config = dict(
    experts_per_token=2,
    router_score='softmax',
    router_z_loss=0.001,
    attn_scale=0.132,
    init_std_up=0.0156,
)
Below are experts of layer 5 (counted from 0) of a mixture-of-experts language model. Rows are named router (the router's row for the expert), gate (a neuron's input weights, with its number), up (a neuron's input weights, with its number), down (a neuron's output weights, with its number) and show model dimensions 256-319. Each number is 128 + 32 x the weight over its row's rms, rounded and kept within 0 to 255. Numbers have three digits each.
Before each expert's rows: "mostly gets" lists some tokens that are sent to it at least half of the time; "comes before" lists some tokens at least twice as common just after its tokens as in all text. This comes from a sample of Wikipedia text that the model never trained on. Tokens count by the router's weight.

# expert 9
mostly gets: " season", " medal", " Apps", " Championship", " %", " death"
comes before: " |", " |\n", "1", "201", "==\n", "0"
router:106146096109139130143107116130205116125054123122165103156146170181078181112131148089129119101171130094078162160048138124141135143164147153081140124143185079128074151100138166102133119138118063
gate10:116121136096068144141169127142128152140098106168102142121123092106133172180132079116115118150118090173095144182099114091142123204123142156148177165137130125068108153193085116163096164138123145
up10:185094143184140114095078113132119090096109152146100077050123101100106134054132173116188155103155119127159142118153155164143129132114126115126119081074056171145155160088129107130153143087169112
down10:090204102162153099197131185164197073154109190154140086080106127125126191113120183103064094106118102135167084082081130154155159106127105131129127150151118142167063132087101091086092150097103078
gate11:108127120132154099107113122137162165100098117128111132153158160130112179149127132124176111127161146130154146124158208124139133152115136131134108182159095155119065143143087089140117130119140120
up11:129116126116139115126159102092120150158132176174117141108138147155158135117074134124064073092125080071152116157068217098151130114105141117100101147126110143117127122128139128128132119147172138
down11:140181095154167143113088088103134182083134142164149109150149048106138117084136135107124106110131100195139085156101092194128112159138116120095187121110127163172174129079124109117179133149156097
gate12:192049050158106098126161098151078084170126132142165113094113114147176162137152145077129080171110121170082117142132084118090155131188140134104128086111120157118083151076110128154166114095095117
up12:087059164128113152168097155100132172143129176189085144131140124128111128101145152114117115106166183136105190100156164230139164072180079126155131114118158172118070132152151130096137101148118192
down12:113058066117120126171126113161138146089127119088116155097082180154148152101095110140127049152137135094128126099145122087117204124114117132124161152122176130220120167158163111102113134211206154
gate13:142178086177118129138182097138121126096090131120104103139163138160087139164141160082146103163114138103119135135144155177153131129099182195080142160129120123112110147191133090151116167128142171
up13:177124102083166139132155167168117130138124163200144083170116053126135146166093119146113128125078111141158137113129207099098116087106175110145110054142121110113136153148119142162119125170120105
down13:126108076140187109152158202093127121148064104156159104110136179069137108175161103161150193076200091101138136118166175212159149089143152106125143104150146137175134121137119139121180128112114147
gate14:103122125130131109160107211159152096078179084202106109138113147153064177098083109124100095095149163156174114172073107128144148114201112127156137181111128137077108163063119135081165116162174136
up14:090114137162125111066140182142168143095129123165102082126155145173115126109021102124121104123090159160170114145064110154123126096176110130137105117132162091149109136097141137107156132165144191
down14:157113116130094054155125128099174134121138144155168118095161196137084107139154126097231206142136114133096099095113115149168137105180090048128127158162127140154119137145142126142122202121158129
gate15:120155065126142104086103161126172128126143148099100150159122154154147141155096099136153130118134170179112081079128118145154149144157090145102144142192125101162171129050216088061152117124125084
up15:119128128142162115120117100135152160096132132175118159132124153161130137169118083149135157133087193173103057064106149133131162146155108099114114121186166112125175087073174072099166129146138126
down15:088117158142096193159131146238146122078173078167131112116097080145087118116149069159142146135094148129121094105129122091144124071123170114142082147173140178138148146110107166089154108128127087
gate16:104190080169123082113120107150122110140099138137114129089108147172090144168101119140139176112094088129108126100114168083171135095110101125183099159169138149081120112108146099175176147135136109
up16:129090183112098143122119125139168159072072085076139183164131198168180144117136160111169121177165112083126105091140158185137101135061095077025119188113107106126117118142142184159166126084107140
down16:199170112166136175111169134115125135144102109150113109169085138104125168104134117136147090112070097124187108071132135071117175158134153153146112161147140124155097153164155147091108136134098147
gate17:097103123119125134139077118097145102132080138115118144130111178157081163157068133137124074143094097153167240139115063102150118096128109114047109113108115093178140183220108133133144151144090126
up17:069145064146151140106115184180109179120129130133131135097103115086173126104148149153100139152123186117113076147138146145107124144125103123151115136158103084097166187076118127187169140140134139
down17:129127107127143189159138143212137083096098148140061128138124135111148132152160142094087123104157169117126110113110055121086119153090096141082185149093121060224100090175195171111172125085105153
gate18:130178043136131133149155150113200087131115139157129122161116132138111059150149126141158109177172148123102109158120189096125111112156122157192098133146155151133153070103150161145072126204119114
up18:114177077169084140148148161107098089142147171127132153198116154138126161152152152121122101127165063096111108127114158153149120143148082129206106119123131133135185068073107117157109150122193142
down18:139109113144117146139132135090151148165095164104132090153112105097218134125085162156075171102158142118186098153093145167097154088125103152148116180038129111141190105169075141094181162169134096
gate19:119132065100152139125139085079165114196131112121119156156143103129115141123109099084088108098092144133120106129139152090129166091079131135083118141170071107111076143098137152135097105146076070
up19:132111181160110113141102213183106117100139139135096128101131125130141093125116135181167111161164146097122121184075120156124138169209100138196143135085132165156175143119114142169201127100154173
down19:096129119087177137109137070124152181201144180146144146152121128128162163177125147144121130146163125103130060206082160170116092108148180080066095149140152105086176123096152108098059136148124172
gate20:088162130118066138123116102109124107129132111148112106087130067087119161098126092133138064128112050126084153150132178125112152104173127105103087139155116114149152124125129136108098117137117192
up20:117207091099105120127125118110130085174117132131099080165119102118112131155158107120119110135124114111155105129102121098103096126102128083112131131125147155165172137110096153191160141111123148
down20:101134139118118149187089114096161147147119152117108110089099161097079180164152169092099051124214126106056162099116121156097235083130123077073103072098159121133139103100100169085108140062109144
gate21:106113117121130106192094139116111136137116091106081130151081103117107166144140161097175096134177184056099098073108084156180145177147116081119120088150175066113098121139118103142124162122089052
up21:130124087113111225140096153087145150090140087136126096144127142122120175084131182145129133127167151099059130147151115173214205113156148109119173174095132169108141060132104068093099125154124062
down21:169111109157076123117094126098193067139097116154176076119171104123062108096185075137125083090092142113184133124133136109114116121096096142128110130120104129221172112148116102125068146090158088
gate22:106102110122099076116160138141107094115075113154177137114143128103178159169105131127137125154117125143146146141152121105089162167160084131062167139042161109128141154185098162113143137089153084
up22:097124083160072103124058180093184135060120111123125109151183081140139147146190087108117106118125093184142126115158089138129099145143162085165132119118108120179155145125097166120134109091053104
down22:141167143132152080109108195135176079096113128111139068148152104133094143106166086110173133116074105165156109104110198115116109094178122056022169121125134123120159104134090137127167109138074119
gate23:109148130065143132153186088122133118093084179188125119099117093084068167115108159126108129120119135124104112149164121101145158152149107101167105154140149094087156157172123122161106104107112167
up23:120140151063123157173160146135136138199154076126136146107123129149070151140078091218072153105095115124093143123138097124047114152151083117135143077135095154076213085100153143145136141145041136
down23:117140119126126122108151164115143043154192104126105119120127117141098146100120104062158085101096132107140146086190122119127089149152097112180134143177147144100159140108161145119122095136105127
gate24:159097117150090082142069088118179115059114111175141111150080139099157149207148106138118142128121163136117057100070138090120125117117172132148084100090099151174138181176103123115111127115078097
up24:115200125136205167094138123123087152117135124129064124180178163194122178142033132141118183045097103128159196099202164167146106094156141134182157142119187112136146135077135145174184122133163121
down24:165188138137107031153131141127123118137102107140142121135142122096131129123190180107149142119144189136110179149114162177133130117079099153142136138190171104145114157145151140162097190147110119
gate25:128136104098101122131170098156174100087120075088157148153135115100155126114096169095108109059054169119173168113070133084171128115125099093203121084139096089149110186111148177129093154163158142
up25:141085143095126126155159092164148107085114075131181097131148126105154166085110142121131168050071175102207129124026152132151090160105106118135079106184121113149110177087164169113134095158113126
down25:161116150153134104179153099115159142101119122173077091131115117097192117114128070127132148123070091160145110127143145077115112116104170093153111161114118135146151129111101169121078152168157117

# expert 5
mostly gets: " •", " Born", " FW", "°N", " ·", " MF"
comes before: ":", " ", " |", "\n", "–", "="
router:106152104141142114129127135111126112116103120090128090108106140179106102093129156142136146142170137092153122177106147103145125188207111123097161141127139131125103104104141086062105069134128082
gate0:166174187130144140119135130104108100115129144116153148147103144120120139154126179147101148120126159103123112153103129155150098091131179171149120135118144186104076112123074094132133085098115129
up0:110159202145094175146165124105149082087126163137124190158073158056133137110164157121088137089055141090101145162082121158151174128128169074098127127128132172146158113080136115172154115106104192
down0:083066141173113111097195127110114157164128075112122154170198161095093105170164096116196224115131095188111125202162146112150155170103121160115146110181169131124152117147146167126106088139139081
gate1:147088172100166107121094160118112123138074122118162049130098114095164153187130173147123171109112139103165133169119147133079118177129158127079093154093086144161131112144132113140108111192169203
up1:133101104161127123186128101122147146118117099122137047150080101168126160149085117145123163101126159153156123150107180078079140147174151171078084140108115128214102139186168131146095096172132207
down1:113130119138144085126133118125126056110145100084151117128118106091107128136192154104170139106114141141131111122109115098100142168136098138135157160061123109173133136140181141105153133125113157
gate2:160152135146094144141149161145051127144100096126087117119178094091166137090136135161117170119134084106157179120122092097093076073079061155066025130112096117105160138128115128130074093136091131
up2:113075105076132134064173144107147110069144115111159179153121116166121100122149109097115095126178182133136134160147125112160043206186117147163141153103118184139154149159097106116153077155146130
down2:154142159098152062103122131103072167141110099138148165195127096128108163150126133157139116163192101160136105094098108101147144111104115147121156152124148132137123162089106093148112141118118167
gate3:151128130133096130170107117133113130135148188169168158100085107126126146148134121095124113114168150111143173114121162138146115089132127057096184125115098091087187191140178091117129145144102097
up3:107154151114115091205136111132141133132147174167109090132109110144142171132152147108145111123171132165175157147141152130117082072081147051129140109084084097082186200079191132118110107145156104
down3:135134114130113131167134063078145105163135140099133129088103103165151164107099099131122097132100171091119177141140097173137168111168215134089230131150096106100083142176068077145127161157137153
gate4:114173102094155118163128166122105122172149133119176133129174180184145175085093156149116151156135125144075090059173166112146087125198115121113143096170072141095095137168148070131125100104107158
up4:119138112140211084207158112119129145182179134122120140134151110185130149089110150148153147115127159099088081081135139114096144128108080073147154041121065168042160136186141047140141095158136164
down4:085129108192108167100074169107122079119133080098109119049126128154089129147141143136152108124188180113125081136146135118182172087155149155118162132136110113137111109113168130131101094166131095
gate5:132205124140220120179094071128152122096184121127166125107139151215172107180174107142095094184113134121121120099097133154092051112141095090114091132096096110134149095139071170119143122155080108
up5:088103113112143129125062130168130138081203107099147163078163079107144107172114136092116141105132172144091148106103090128121151171134126127104077113103163116187040062114081163109144149149095126
down5:141136184123145077092116115212133119087178165177175120147111129099105158106153147126070064070128152130151170143117057088118119179091126044121071185143081144128095121123123089157204147088186202
gate6:083140131084206078111166171152112080143122084136124178109143104099144197107116143121147075121147071125148185138142114148105135162131120083197129125159123131163095154126110130132124070140174202
up6:093073127150158147077131148154105157138201104111134127120182124100172081142149098079099142163066092123097121110099180180136128166141116103167103107136181096106120126093097128130110077108159126
down6:163154171156084233169108089130147128075090095083159080180168196099141135124135095136160146120167083134181132149135138098125197159162127169069121098147156142181171147144194169146140120126143003
gate7:186106113101189078131147104211156116161187105134181136101137169093149111186096169155074110095137115134152117190095118091089146124137187145091141098112159125148116135081090080169095076079134207
up7:099082124185127139134194199152160154134114132104161114188100172163185028145089124169126086144104103145159119118190156154180124147192176097091128173152152112149109084119112086112118087159141095
down7:147113103119135137105152087113115183126118145145102160114080095136154105135113085172057145178109163142125169096120133131174141150070121214170110140122153115099126178131135194192115159106056041
gate8:122079161146113152105130152192115159166080166117191138110105181133148157182137102101133101118153216253165149116139083095167151157115127121140118086105151125175092126136165088076156136153146103
up8:156146127161131138165114188122102153108153152113100125130090105124147105123144177136154142131103133115149156126085099108124170113120162167121155142190112092085101171102156135174119134132085137
down8:068135106129134106099157158135132164090138157084156125111105122171102100121115167110162128067116182136072151176132125145134097130147143202142125115114118099130117097100065090092128119191134127
gate9:133139093101152096143112161127140147150204125135177170112140148094111157106121135170104115166100220143166143109112122035113136122118133113156195082165102141131125096103173145115096153141178132
up9:154100073165093058173107089148150134088169099126115102107083140113086185063089139106126153129125135116080127078163104063095122140072155148162125106188108181175123144101128077049114157077188124
down9:161123153132158164130129104067164109133143149158154127172145067159088087128080159129189123096170173128219079147147159098115137094137142154136109132167112141174127175122135199101191189096092094
gate10:156079153076148100149154134089094101119155177132096176125121095116068183130157123119161185126184150134126162093168163107182095117132123089179178107175112126170096089081074198139110053071104123
up10:152143140066148125166144139096129095130138191136170107105156076121099157076098116098106163116173114103143159068183174133143130109104142104138138154132137168089134095063116190168118124083130075
down10:113160167142134152156143163149051087182110126138135113156063101084084105122101118141111149183088118109176168132148123113084157125098115122114117022073205085123109097138140198101109108158131126
gate11:165147068103149125131118145193095134142120098089072154139168210135157139168078115125205103090167115166152131099144160163106094103169100080071184191063155141189080151185145129132141151178099133
up11:115115117140110111124113160128085174156096157133124116102141160106175115104129082140125178154115157126102092101110143142081142105107166137183165106133142116119157139141070135109078173122180153
down11:128174134130183124137123083155079114107140105115177143145151045110080158116128089098144159127148107132183091154137138081149120090082099115152105117092230081146100141112150115080175146116104132
gate12:183085090184142141183170117093085171174106111163127162103199164140110122069158163138125178191149155166163130135129089104116066132125061189121119133160131102127081101127082163099115164084160106
up12:077123185038120140098104106117096134148180175194165112125106059132112145137122136152117133101122094110145146084155107110110115065161153106116118126099146112098171097113170116162091188137156194
down12:150162125146107100131168148051099130099147131158111136121106077116113102144095111196159140098183106165179101078203074113148130119163142104173122089137155146104113141125163137143071104126173089
gate13:127165113108123071191120083116110133204154109161135108103161096137083134135078154092148136148147185054119130114091071126134102042168141088072172075162111091096107102095178155140154113083166050
up13:129095107098121077133144086151136103176167074171117113110197104150100176182148122100140144176116132095080183132069113137149092053133137148117124091107087143062143163152169147167134115106168104
down13:105206099136205175096129062101103200183121161126139158166051159084122096142137150127148178149168133204099157147048146125128092103174135129114179063141103108061087155179151135177145192110085115
gate14:107183140129126121170161144137123123113118117109107060101151113131104165159095101150182074094121112144175103104106133069134110114111119181191119146100138134213138152151110101164087094080105141
up14:123155106102087174168172170150107130104143121118112130086085196113119186100103140185187097116145154124131129135091073146126152073043169132182151162156099091098147158137080080183113080131087117
down14:087223127141118162117151180117138192148095133144017066140069135129115120135093102126141069128153042108168123065181122132155084115149098111181089124120091123100164112120092056149127100132188115
gate15:200084195134125100200122191138118191133126102097144143153108100061087062085160188154160147179143080130115113150115129117098161137136166131137116143132188181085115182090109159171158106126177164
up15:134118142186128111152141170158106208097148141117122167148121131088105084107103211102135114125135082106078122188105163120095173155125119161124109160138152159109105158136086143149146169139173131
down15:165194120099058070125131108193190097129110168081140177160125142184140127094091217136206091116104063129093141154120136108101110106116060112075114134100079173137114059168082121132163103066151184

# expert 10
mostly gets: " |\n", "\n", ")\n", ".\n\n", ".\n", "|"
comes before: "|", "-", "==", "===", "The", "In"
router:137115058091170118132096071128197103094087135118144100115102149145171088153147103100180148124137141117157169161128121137122116165159178188142176106111144092116103134168145123130070141157129084
gate10:114128168050132096114164095130110105129142137080151185165130136090132054154171131160161147154153148146108082076073160090149154160095156116150192125115105147182127135108120088122071173179106114
up10:102125165120097146129175132151155115101103118041106197112049098162177151204097182146116158195161183160088108080077163035121160185143120131114132107177138110091098087124138071107140143070101147
down10:144087109091145111160141140174079127164130080183107146103117185209147096143179156125083154087104171152116058112112137179127163110148130136112073165123096094149145074146115122114175165160158175
gate11:082115110162126101122106123082124113100105113136106108110086152154049173134111104106095124166162065122166117107079150139102094145133107137135094163116167112133100157130200082110167081161102157
up11:114111104102114166204152114137125100105169102121115115143111076150175141134159161144139134082093157082151138182142164108142158083079118126059130066154112139160182138136157117090108102156092110
down11:154155108081154074114119063115080126179112086135129169106175160147129141108096116147137092074137114075118106105127147139112116154150125101126203100157118137083178133156143154115095077130121126
gate12:143100137115173094143115157118141144080083152129120123167129089162121117179105133099160114178142197146094131139124105149145127163102134087206129122210171122117102145127120082128151176114074120
up12:099066120112124140122124159128079150121137131124148113141110136159096095110140161128104078117141125093176137177114137155112139141120166162088153065109159163152112071113155139131102028110091113
down12:114186081126141177105153182148149145151116154149151158111104141151136091108153027176111140157146097094183153098135117121174085122157124049105168133129101145124112109187141114180156165132131113
gate13:149075125123144100161132161117163188163197118132103128136112119167052100098063161129095121140097108055140165120095092141160098175097149147088137073145127143145165187134062167157094079153113112
up13:109190104133129130148090123147098101111067157115128138133132139060165134147160135140170154120141143209083081139136165107111166106147115097172115172126123083116144087118187139133156135122120123
down13:139099156086130118122162156090186112119119126070117149203155082123126114168129167104164136161115145123161096186183132104128184141095194148093176117130110164167122119111155089176124035073109083
gate14:100101103122116135116101062064164094109041120092137115118145159160133090122139139143180127070122155123156141115129184153117117156181142115129142101091152128129095092102147152068126088112114145
up14:175120136164155091094160150143128095114150177101194103134128069114169116151111099128127133173146117096113185108160133118139135104077126177104128143137103093127140129147147143200080174157163116
down14:128079132122113176162139150144122130169151152168063147173151175115133133134138109110151113147146107118082148132115150111109141060176113149148166100104125121099149136148082146135101152107088133
gate15:179187098151131108127136071141133197105173160139115142114111059124094138129078132155146160139122088134152167113112164108128093073092118099202118117159152110154125125044115170095115164135152092
up15:107102179086134157159101119118099023144103139138132096085146137110197156158140106066157099115102169186105110158110089150144134140174199107099134154100112148095132134204161127148133136136109128
down15:142093092169145127109170118108125147163153189166077093137157161125116192044154132139062085117067109114091156150140095159129098125178103109101138126060150131136135162104146110130165121145152107
gate16:208108172160095103084184143072126152149107173151121089180133141138077157121169121081230167114179130114121074165152133145073134111098174110116196140124123117137142109124142114185102198148150082
up16:162042159175149105118139154101133183118138182166108055131090181096147120098130096109186145132127088157118081119146132141078120056108143114097190126092110125142127127109192145200095128140117072
down16:115113167097077094100148123065154129131201132136134140077139151123183108103137112153170107120124177157114142109129178197114172119083140143100151122127085161084155130078142164147083122141114148
gate17:059111142180107086102154099142169102112086118133142116131109121181137147083142169150082146044161140133097112176168096159124132126161131078120139127117135152140184213092120156125113103140096106
up17:222106128131124093152141186106158114132154085135163153122164159153162133105215150198154064170062150085172161109116057178139099107063126169171117177120136183176197119113098133117099169152124107
down17:109130222066110183152132086078126125143124134116097155106167095131170144112098094127089185093150109157130126094134142149151099199105075127132087186098186117137115174181104169086110137155077183
gate18:119087181102114111061095107129115166104130136100175185035126100070157142095118137080127159076126125112133085122095097142161151108105128097213147028132133165113181133155147134095077095109110127
up18:136158095149157174083124118112141085167152138131085070140189209170160120172106124131062135142133129105209126148117142193107129137173074176054151202106114132144130160149117098095170114094205068
down18:109168166120068152152112135094132122126139143130171135111134123090069150140105138121110161139138148186072152098148163123102045154071090112205180090129094147146106139086121121099125091166203133
gate19:115177161152098142085087120122064133108147162142178132162110147147122129154141109155142118177167162093122134154107105177153107072151144187139127150149092158146088079106150129019158104142203150
up19:161082128094190079172159138144151147177114138162067147101151126131107097114142164124157139036099096162124151147125145105101139064156106072127112104143153145110100083084158100168160152137104072
down19:140135169106119140141134102107126099126110130150158155157108164137146158172139097128117112121093123117105149138138120178117116158103105100160090173134070192085168143100141092134128176120064124
gate20:125124132077167151114109140121160134088134097096079123065165131132130141138120130108145144077128114082099104125094126169144143158121094131163141094150146140165125178149117098143106071103127092
up20:158163109170073086163185131098129151150144121124161122134090145116129122134153118147133133161108152167178167095182152071129079098168180143076123147137067150099078065119130106135160150151106139
down20:119119125141103124132162091126210132134117168097149123086093088115153114126159094144114078117130108081058095132108142114120144093120158203136093146096099111103088114159118170059137130150144157
gate21:164106120120141134122126159088149080163150096097092158121189122099097095178075087148106129125150156179113132122152137131109065128131162153113087158134111070139112151158135084108113161089118121
up21:129121162133093124099134146206094147098074153128181079135072106170157085110144160197108112168111067116140133163117082101173120100100083102122173095095164193160121180054088127152150098194115103
down21:109114085143056121135145111148035138101111115109120114055182096117135147134151081087155123101143130100162193105107209097143119153099091174098182124117135079148116099079169072104177118157084159
gate22:172137131166086126144156141148119180100198166131177172077112120130105089119143117148143125119123109172159080130120076153136140164104150188144081177115175088084133061167147141166140138157132093
up22:088198150109098073144118166081149099135087098128112116095181167097126138101119155075124177104127191173112172170147180170123113114135111093109130110127096175158123151094104149106079104070165138
down22:147133051153071112150128115146120162192134101124133154082124143166061174179118069133117167146172182194094087131139137132146150187100134143145125083155067130127091155158106137169107155102144148
gate23:116177117110097109134185106194171147100099165138126170163101109127184152161092078075119134154121123204178166099130154045101138205119128113095149108133173162188110120072176037139117093132182163
up23:156048184151141143129126104099106095095102090167137088019125130158036135130148190111110136130151126084122090122076149176172092059096123122188128132156093096162146127150115147074151130121128132
down23:144153157106131123102113075095158152090141140147148116132106140086124128112117060165118131146111190152099182105163125110100125090114111124141123146143137122118151119154119134154119114184092082
gate24:168163131119106079100126109138100117090157148101174136178136188111081141156149109086088088143180133080153124234094090104125097118176116098152117142085135115147113151124127117106102179141179103
up24:147130175113088111097117122151138159145131126106210181124114142146051175104190130106090073090176129064132101190144107116114112115100084099128131138094113153139075121093098108163101150150151094
down24:145142157146162123155088189081123111135156078091154131154127167182079154163111117105136141148161155141174110101173134077092129101088175164090136142178111093129149173171194121145083124189124083
gate25:092154199091151154132085110164076144123156099178190139155176108106135103157151130156114145112114152079149150156099028100110087121130144098128091105111075104127085145123163124001192192073020107
up25:142117108127161097110119088149154138082104161159151117106079112118173197130114164085187071156167113169092135139135191132170135121120100159189173133172208117150140142121078166187100145134167113
down25:133149071111159145156185171131099107133085132127114094076070139133128117172120064153121087095172136169103143110169132185130075148181114098146128110101151085099080092156127139058113067162081061

# expert 3
mostly gets: " to", ")", " and", " from", " for", " with"
comes before: " the", " a", " his", " an", " their", " its"
router:101169135159142138125150141103174099088088078139183047152100134190133127129154115145152149124167107163136146138095092180147126163158159185109107187106119102089151100174155121079172101075178136
gate0:192128078146147089117150133165107119148147109166176088115119128124116139167084149110102163105171110117105128171085132101119202113146167172132122094144140204166043117208136116195083099157148171
up0:193141144111159089125139131182088078112105086138180149094153138114081166120098172106118175121165119157117118143104110094109168155158157158148129097144150165139066137178126142135066121161183156
down0:118108149102121099140054162054127154195156099158133123174097119192151139147155142116058068160108187114117169159081091139119108080076093105072113092115128165108109078097181077077148148186104255
gate1:114150113046109112103122053095159127119160136129124127158100145114105127129111183151091117136168124055114134078119102143144086080157090112117116083083120084060056150127113108078077131111128106
up1:168094111148145130173140177107088130143107083096123167139170109192150173121167095094087131125138172168143124176116174089093144133151173165133159131190147157171138074117180138139162120157134145
down1:108153056046096169157173143126117102182179110139159102114119133141166212071110083138126119133137113120064096177110118168127091094194075146124130154093113155081120126092115131150163114047097109
gate2:118138140084093136135167121154099101129089119072152129140145090163079125183050121130108119120106096130121155086117099067125144121146165159143104170185079177145084130105121111108095150121172074
up2:119172120122119096125126128133113101131068097114120117159117086131119125160095112148109121119119112097141130108095129113110141097169156126149133114114108193109115176156133099107095183121188108
down2:129145080074158109099118189101103210172113186138112122164154179117145120136123086132068086143093077201099159164121131098166128067140148083079121105127132081156087106128136146163136134164140184
gate3:114105130162130128067096099133189150077135131112087194161144119156138060106140085118136160099169174114125164122091173118167146102097169115123135063118100161086122153167116106134147084054159118
up3:142147109133144136152115158125048090161125145159153074127115142137125170146150143146130076128096093140135114125165069115102118129215111108101132199146115070161109109110148172097129125190102138
down3:126117116126110118092161157131169138106093094176136077145106133099158129108126127135104108099118152132172107058144084152063143117180118043103126144120169148095153128155136122162107103192193152
gate4:130133057185103096141104133153161120133135083146166065088170112163134172106058187113176144101167145069161151164130173124116143147170132114114105138215145189149130148147131120116141169129058154
up4:112137204070153174092126082115145146149118196104129190163070183157130087143171111138108152124100084185113106093134120130103110109140175192096124161092134072122133113114106133140105107099148098
down4:135114131093111118127074128094156172151088121137224129103160043156120138121130104098129167141127140092171141155102109142099130145184124136139174137139190101131099123106084078103082105119080188
gate5:122109131168115101111124139140103082135105179116091155134113109080138128088114093209095116123173175116144125119142095100168123100118116136153092101132100133146126153073121131161138081174082132
up5:110141134115139122107173200163153098150156119132183162074079144128090123072117145076121106130129158126158138082123119114163191136112072115141160130131152161083112152126115135163164170135170141
down5:140134138077175110132160124150154124120139187146140120129142080087158120188099131072139174087123161107132181124155137115127108119126162118151124134204138120077098096157178137107184192101135111
gate6:121159218121097162157179094095063080142095136103126208103119164114149183103102070132110092099176136083181071143113099171113097146136134072131175189138151155087153143140171124133133153125121132
up6:160156140158065148098143145167084092144128165186127111132110106147119134160137140084145165142114167023106135114104126137067128161120114131178154103138110170147149149129133087126116164121103128
down6:150184095118151116078120138031105055174093101109199111135105084128101106101113134132109110142174143123146124158083163126139103118062081103156133122162159078057108152098156145135145127138070129
gate7:097156133105157126181165116127112065080157172114168107166172150141162086078150160084080140140123112043084124145093108112115101125145139118170140143125194099126095098161201106147132082184115215
up7:135106115158099055106109159155145174119095182162110066075102165067182115126128153118136133142071092130086184158181125155146141145157156137120150142149119133150167121116096115143149104090174162
down7:153150049120066086147093135077144167133141148159115139144151134060097129137131111068169117107112117106110150165120116157065083175122091113120166127137203153111113145121124113123124088132153114
gate8:102174081130159160054176103158167137164145136152144082054080045117159205178137090149100172155094162161109206130163136144115082117083107134076139103147139099108139143152155112098127128166075149
up8:103115147181068134149078157110119096151148094135139169139110150140135088071127105134089161104158090105143023109094140118168162123135169120167140130114109154089089077118154121152110115074162138
down8:145090128106112103122106156161139123105164152123088153167061114123144091147128142126167060156154110073119099127188078054083126154168135127168071118127126141208144108219078108168081117125165101
gate9:110124179143119128113110125137171117084104174107143146148129152115095108090110083135129122097139172094163106123146143119114161122123104098128099118113117143105109119114156082138167155112075118
up9:172132167190153138155113120118170112076127144139119078164077170135139071124058164109175177085120134121151127142070131091114168113086108074116131124098114120111105124105131183129121142137092138
down9:186126142171122106111107129128122133120160119145071191096059138173076126123098126081178194124132117079055110094112141085146131143108146107129139092159131116121166126161106077130140157145130098
gate10:064082161165152059126126132171103114140137161071124130174055141100106033080135112181069115149158113116122086128177090105080128160133096096134116100138103107164170121140103121113061126137111118
up10:122101169138130129155150068126129072116139116125132086149057173180098095114136119135094094101142089107157150151150071106132072207115175125112138062163084181136182122149094190068127131140123082
down10:129140082109149123169135084120166091091091115138103135142141108125157080152177133101089139120076130204200169117173137081163127086150123103158147227171109103099127161107116118149104084116107107
gate11:113144176150187054159154112121152137119136117128128095115131155154123116096132100164105144092137137103185153135194123099119091162148089145179103157098101118199079191144120162128063075183112091
up11:107108092089111132163152070094102156150148175105135114133138135184132228136093159135142131102171115172092126186169122144148127155111210050094140192148107125119142138139142144081251141131183152
down11:123161086099177182125095109132197123116121096135117154112196090138136153130080103094168135150157195123131117101139093138108167179139107075142113143156185166117131150107126162087113191134124242
gate12:147102081103091128054159137119148155153136094168146162134090088123117174140153100083118177180104136102140116148131111153147152228138136131096161083109067127099128167177155115077204099108170127
up12:123133177133119126180116134141132130093154167100105102125190129120142081107112138163126043078148160125138128092081145135131142049106147154124088185157176110146140100095157121148077166153065137
down12:149145111096145155119143134156118069066108132119147121122112082161128100140096028181177121113161084105100117142149116161080104116163133116151111142101145178153113120143066122069215145177099143
gate13:139154162152120103096143124170176163129076081094086164174156134127143161149096089149114106137138109128201125090146126179102108138124057099104186145139057094096086146152132121098142078144120136
up13:137171161175097093122142139131146114139140138105081153147160110100162118122112157140135031104095107123149099127134164145104136122151081207148148151119140150102105070159130131142158088121123108
down13:119060095084115065173122157156110137127151061075158089096110072117151162116151157157151116110095145180072073074112091090124172085142138140093065121112082130114142127140147169176077159134104164
gate14:142143153087080109148136089163130155165118130128152118186179137116122116147117104087117128127111129134139157108111180160159093103090102120102120076132123113144092144155181133161160126080091101
up14:107106178137127081099079060155201144108182155157096117097139199126138157104110178156152142134159127136117182144124219128128110097125062089158104091141061137107163084119133118145171076133122146
down14:156136184075170166146117089118114168148104174125135135126159110097170080147188148077116152169125120142128188096087135115101159114186100201159127119128097145144110124111136166086148096108066172
gate15:142167079186122140144111146073120133183114103128188168111077111150205087109102104116133187083113161120104179072106093138141112120140118098137156140131177100104162156132102065167113114141149177
up15:102085131167077150115162167084085095110179079169127149135118179148136176118186111135114122093147133212098162084202136126146163113111159109074081071118106079124159171133166153138106125131135167
down15:126155132108138115092146089176107143170180193095083132108069154216142125148134107172212133097134115135169106102176135091133078104126191163115113122112146142161142121138113100134191145068155072